From a checkpoint of a small mixture-of-experts model trained on Wikipedia: 256 experts in each of 11 layers, 4 picks a token.
Below are experts of layer 2 (counted from 0) of a mixture-of-experts language model. Rows are named router (the router's row for the expert), up (a neuron's input weights, with its number) and show model dimensions 0-111. Each number is 128 + 32 x the weight over its row's rms, rounded and kept within 0 to 255. Numbers have three digits each.
After each expert's rows: "gets" lists some tokens that make up at least twice as much of what it gets as of all text; "comes after" lists some tokens at least twice as common just before its tokens as in all text. This comes from a sample of Wikipedia text that the model never trained on. Tokens count by the router's weight.

# expert 211
router:095134085123154138130109083154133124166181136205144074139062159144168118116067075163113110129211115157060134128047107177085129142141134104155084109141113150138208073103136165156161132108021108097082086142137098183193133149161140176114180143117120117123131088114135159093136135140102168119117132162130163076101151097149108148137143141088
up0:130091142116103091086120115165053094127169139153075148134141140175132102129164101117151134112108151148098138142114157113127084158088104138130119166185131075163146085119112147085136082099124078140099116143077099156117150155130109134114063110089109101142147126117137133086141130128063109109068104160140079172144106183130130134056110219136
up1:062110122116065067112127163111192114133151167196154075100197126154136092134127114061123162205159110181146092148121095147119162118113105137126146162124133100127128147138116078059156158140171095133127178120133085152167123135117141112136126179097139136113188200127141084164140098133126229160172160119124102104093109100119175109148144124183
up2:103114178103123152139143112165127175168121087115203117128078126159130138144087135147107109153114126124146111123147079110140132115165090139146083170157119171094145075116167189185113138116128161119158098154125123147103110131132060162163171140080133169120157121139150171183132096190108121174135107144073201127169105136148092139152121101145
gets: "\n\n", "10", "9", "11", "4", "8"
comes after: " =", "°", "===", ":", " Y", " ==="

# expert 234
router:128137070091128097119147129179161117122147159181103104160118157115144110116118075135170132132115105129118154161095097149098019190124184110148052108153137174141135114131102145129120142050040117025135101138131125172157186111136133202095202128150168082101165100061105105137133104135075139137099110106110119140108151124109122098101164152124
up0:085155145106115162105164098095159153161161116141144120066135118141175085150073135140148112174133096151116091148088140171139134160184123162095179117089056127108144137110128168127195089136130122125140160197087118127101111172179111223110120182044137159231079143140106105147148155149127154100125138219117114108133149114121100152091126150116
up1:135130145091125148206140145134171143109148110120103135151113102115151128182115154112166119156083092116142102111119122124170125163135091119113059147095162135127111161095125222138159166122095141118086106152155164157157092144142102180143173140138105147140153161119141186168112160119124158149187176122157136099194139179100158146164164157126
up2:158174140102185142142116133136113172170128129140043080145124150182184156144142123147097082128153142115168140192157182192109079176156136151151080044101142163144154112162112142131104125076135184110143098132177107200153122139145150105145129115102052096139130129095188168148086115120157130128172105130112130119112095094115125085114147157106
gets: "a", "en", "on", "ia", "an", "e"
comes after: "h", "j", "y", "w", "ah", "he"

# expert 69
router:143127104066139115148147139149114160163162094153117101166109149113187154112076106136139139115108102110096088165044123107074053153103173151119089157089160157101144110102117170128152192136090122067127109151127146174129112144151097207129207175107128053169109103098137126064144098135137168159134109138121099141090174072169081109160112141121
up0:089157132129123185124164124130112160113130141069132109102136142108098122115131115124108129129141133130138085097129161125175185124127142117136167146158154065178158101120102101198117154157048086101139180183085125119058172148120133152129173135172157073131126144128106091117188180131141108134143121117171110166100151167147136149138185107103
up1:128135116130094157106133126181083156168169091153080131132115134072152112091144124198079090120139149139064124155059110085102136143088134160138138142123132169163124135116144191130181134099120184080119079148129169128188116098172114121065141131120128066182108101150163071076218101089126119130137179148094075134111107118073132165183115123132
up2:094138166154112111123142097164177140150134163136152148116123143172114110125133118099193128167105088081174154149066085134146180089122137130111163120093105129120148113139100131159072080099119111108101162165146163255132104096091132158113170187086112093181108141152107166135146131191136169173094090092096173132098174149116113139138139149088
gets: "0", "1", "3", "2", "9", "00"
comes after: " | ", ".", "–", "; ", ":", ","

# expert 165
router:122119104144120115151175071106117132139150147133113106102094187137202145153162118093145134106126097127107039136072158165088138130137187129115165151127079140124129151124124155146161146120130107069104178179105128153114096157109109232110164199152144122180112173106123117073135161135147159155122139145112092129093167088125085164056104150214
up0:119136105105133098144125130100151152127136132197128169112161149144128092143110083184153155102045081112166138126095130105118113126135181098162120100115200180124147123096136122099113165163105147074088088187133089139133154121152148202098151192111156047179149067087080112147134121152130115185140085110109140060098158103091129138107141160083
up1:149095150119098126081108121123122126161179150107106152107173156134137100129132137105124179147160144106184086131131138160089111079085160177153123178120084117159179090107157172142117185111148136130132142164137131131113104101156109179120107125160154125173126153151093092081157149149092145108094124131180090076104098156186189136107099096126
up2:134180128124110192090132155154121102117160182192140116069141149155179119119076156136116138149193172051102156180101173107138023126101150078138109131116131105104116120183116158100122151123143095114131152120132093149115153126148164133131096206112132123144086094091043087102171135135048130136121198105132160152065133140074087136066133146082
gets: "5", "6", "4", "9", "7", "3"
comes after: "| ", " ", " | ", ", ", " on ", " ("

# expert 180
router:124106089070170077115130100108081139125136173188112070124100199104208143140126057118128120136119110169083077144081084159093078196154149108129089112128084144108185161104132162155095069119092112074142160168042126172134155140132133195124156163100146135174151153105097152081162126141129147179109154157128149103151153087149110098098135158164
up0:142096160114096130132151128153153139071191102078150132142104198150169188164151158095148171114085161116131029128115159114151105171116158156173128114093137147158128160114196143156087143181069091122123159193101059178125098109065105120169104121157089091171157134110149120109115070111127118113150134130100169089114168146130081091162176175159
up1:072151114134117148089129093125131148143156111145178135110070099159198090164067047180144164118084082127115115135143110185174131126151146154135119142117097167136166125125127171123084134084088161108154107121142063134200155110128104144147101158203113089153135136151134139118061144131114172159132121114171119149118138098172130128139160190103
up2:124111130128102109090113132131121133139128143183060118127153130144146133120120166157113107096150113149136153192122124130152149117170178058115131124186131158164131155098093106099099136199096106037101099121216093131081163105105160255154148099183123135151121139072142129138122117112112126120141128165142114073145135085155134136126086164084
gets: "| ", "st", "nd", "rd", "ing", "ical"
comes after: "\n", " sh", " Sh", "ay", " turn", "ou"

# expert 123
router:144132121089141107142172101119119172167161117138167106145099177119229136107100076117126099109112111146157069163052124103087069196086158139106084156124176124091148101118102148111156163149090151096125123145102134199119125137130105175123146183141134092219119145126128145083173095170123168165115080161122156136060175076186092159107112146138
up0:102152118066126180099165140110105118181095139132156143153136136112152165147167070095188053125137158178106146160163140157133094135123122160193154108190122178153105066152161153129128059144134199132125136110109117136128097094118138150125101122153128056142159139096118043132123100156141137146104100166144049121133106154087133102071100106159
up1:126127202115102098124108072191138155097097088140184164101156096163114121068114166124048118119129141150132096082047140116134197143160101131100106162112160105113133190136085205136100122146135156119166153135100107107171231133139157136151125160116159168114149187134134195117160130127116155177122144105097085139117104126142100098141112133144
up2:131130111077135157107107163150135149138161094120088163117152174087095137035155152128039117091124182168126138153117092131099068161114150151145122145096161138178143114150149163111146151100055173072126139155157230166173151077165125190122126126120135071137084069102162110088140101102144075064169132154103057164110148138078107135182123100067
gets: "0", "1", "2", "4", "3", "8"
comes after: " | ", "; ", "–", "0", " | +", " | −"

# expert 77
router:115138086120134097121162102176201136094175145109094112160065167151136125137115133087146128155115114101132128200106097158077068161103173159103134125043143145132085091128107091116087160112142104082101158179103118202093138124088038173115157152111102084125134140074126137137094067148117206160135088148114202133128150124133140114093146162142
up0:175113112134100184154110122163074077122175101132139115112094100096112127146132141172155180185086116063155098124141085223112074136113103079140129082116147118143140118106137171122123095129118085086199134155144113120134095139129152128152144174117104172141175148098110184127078159202163140144127135110068071119122117133080175136138170156067
up1:123219106126152151112099148110124160155125144116166123136136212112140101111194139105094154116118120094082166102135104142154094161161152127113121107156112085195132096187124138142109121097063136130153144154116110133154143128142176149120139169087148178123162129144142136168130166186108073125124141133171085159134153161143117122137118202150
up2:120132110113080136094176136127087108109131152118168118094161167125126154113131087085091124122094131070114086078081073161087154089162080145127097094190150141131132164109146102154089171144130090096152112146068088128142192159095136186134135121131117104131143082101137136106164136129140195073120126113132160170143061104133129121137109096171
gets: "ell", "iz", "n", "ac", "c", "inn"
comes after: "p", " P", " p", "ap", " Sp", "up"

# expert 130
router:145153124046126146147217056144115140129153132120166136144110119153195143144121106139194136103135102113090121113066125161120092207126171155086113107117143114075088121086124136099149137113132146109128148154117091124152123155138091214143162152169118099146131154114098172066131141128112200111116081160137144144081180080186077118084133161181
up0:106162195134095121116148087101137184134124093139139126072153114159140115126106152120086141141147110151182144131069211092159107118157116170184139163129144165115096170133097116115095096156128106121177158137052128125068145130141086104079142161130120176184048160148076163124108192129169164138139138135178170130177115071147119102077130135137
up1:101194151132077142099162161138133102102111160123147055106225155189111100099123035179077184152127117149138109117117190126129118141094137199112157182143167113170117107078062104116168123096142097124160155128110168097119118115175156111143058148154149159116138113166113132107088160119153162160164147092086110108161109107138162200167134163141
up2:104131148106100141116158092121111131201114111118101186135144123123096131074126172157167180118117133110132142115041142086118177141113085125115173117120060092111098187111110163113126139130126087115160176148098171092150166074137114121136159149124163122140130164131131178090161202124097153138121145128175121101128172118072126184186129154138
gets: "0", "3", "6", "4", "5", "7"
comes after: " | ", "–", ".", " ", "; ", ","

# expert 6
router:127172098067145140144187111090150168135127152151086097136093147118177154074110086137105129120140106143077146168081108127097062189079178114084097125132152177082116100110129170139168151107042109081123116156100118202162103156147128149138201145126091073163081119112121155108125108153099167084145098170131090129092160074163095148122147150122
up0:138191129132077143139103150109143109165236161157159149104157132139169096101138143111105085166077118168129127084114142152143088099117148168104181163110151118082081144122124117169144142194114132059124130103144137135126117174158120139150139166066167084119206172056088139180113152094141129182084110121091173154178157138125106109118106138117
up1:109115091085132147138115141147118204159157153140105116118096090084201152057151116101058104141124126114176099165046151060108200132101127135159109163086146116131139182165090179149200112192141159112182100133164121173150124080180088149103123134138102146184099106123135144108169127100093167191129156116158130157080094144151108129156117094093
up2:055109139183075164132118107132123161144116154119169167091140071131125066130113147093131113187115112093158148166108116187090133176200089143169117084126134118054086119118099134168152128098117163109183127154130106149115133105166169146134152143153153115120118129089123155134150113173160117188108152158158133139053073145122109167100144130153
gets: "27", "24", "35", "45", "23", "22"
comes after: " | ", ".", "′", ":", "°", "; "

# expert 104
router:148127105098124121120150150112101139204157138134129048114077196149150124139067126127151143118130069105149136165062143120116077136140171110130074165103157193140132089131144136142173143132093156064137110175163116143073126164120126183092136156155095073181142130112095133138138109155101167137119131138115169085105188114145137131101124141098
up0:094184109101118135101163072169115144128216089111098181104170105143137148182150174142120091148152157148125170085067103113116096107130084111137118113162099150128146135110077114079154096093097106098105168172081130178181162152213163145138152174116158181123149146123136157070157139110110155104127108199154086147125088151154121093131109111106
up1:136144136105054131138135145128096137158211138091110145098105109180170118114127154120080073071119127159153106086094204044123123097136126101140113170112134161098105180108125099094191188218041109136165109131121145147104178119157101152140128118144125090137115131137163114084171140070127153160135130138077126123119155141142051149136090144097
up2:155199181124099154140226071165131138129131105183117147072113137128160153136120120091089150160125116099110092056105062112115107153132115119100122119147106110116143158117111113173117162123158112043127155196125159149120161083119122149116157172096138083181129164163143121043108138163124109109109146124119124138117141093109114057096158135156
gets: " | ", "; ", ") | ", "% | ", " |  | ", " |  |  | "
comes after: "0", "1", "3", "2", "4", "5"

# expert 204
router:137165141025182179123180052148102117115216114130124139134082183111183145093122088138162128109170072184089123153083099140120110179080153114111093118131150206141121108133145150108128118096074145112120131146111121163160140179148113187143209146111107108153106135087099149112087134207123180066144148187108124110092144111124098152097116155157
up0:149139107126122096136133146132102110142118202174069108149089125131125143135113152173159169118161142103092116140093115156101097180104148118095112101129125183098106105140092150108123120112112107117138092114187113094080119143028141176095133162078131086100110091050055105141101161184166100099062127095124132160114161123083133095137188097109
up1:094097150173069077124161072145129133106127156135154117149210148151115157121119167076139159189091066102114146099130184106153108092146112147102129164137146112139104164111051161148172115090125082108138085147091159101128164130150135127079147139120121136184161144110085170158085134188134135193136097093109105108143143092100149093161115123153
up2:101169089137104144114124126162128116218132158168122113110114161161131104114108086099185140191084172131172130147114119120127120126087183179106097123086072091113131047141085113106071140117062067123148123123070116120093147130132160107092138132157197109126121114117167155171195117114071125126122166086109180078177094163113186116129178114128
gets: "000", "5", "30", "4", "8", "9"
comes after: ".", ",", " ", " | ", ": ", "°"

# expert 85
router:139119120088124124161192046152145112151142116127152134094133100151148134131091136133145130076114112087107063097086108136086147170164114092114133156156141126139110140158138161131116162153106101088091178149109075202167096155160150213177158180157111095158147138114158118055098112131113136085139101161144090119151176125137094139096129155180
up0:102151120160124159112139114112129172127125127170143105116145146162172102089095081112165114187076048122187120126140162163088045129085201174099129136164095118113099118128096135144132134143118123149180126162089152123090153115078080212137123157086132070190099133111107142159130130150141244164136136081149104116180156075093188123043147095117
up1:133112125092117129108122129128095117097109155103112157145201141103138110135156118144168178157118139096130159166131097140127119151142142097133117101091103153097115110146088151100112168049126086125141127121079133116103147122120145146047180103121151099135149110105137155093160091183112215161012099111116127090102105155134129067114153182156
up2:074195188016085235127180074172119171100134100159145133146146150111120081141130168155076110152167126126113132120145118110132134107134088111089116135127146103140145131114112125146087087076078124141152150116149123169166172120106168195153200151075126096117122123109173121117152075147081165136133115128154135117117150144150109096154108113119
gets: "8", "3", "4", "7", "13", "10"
comes after: "| ", "1", "2", " on ", "–", "- "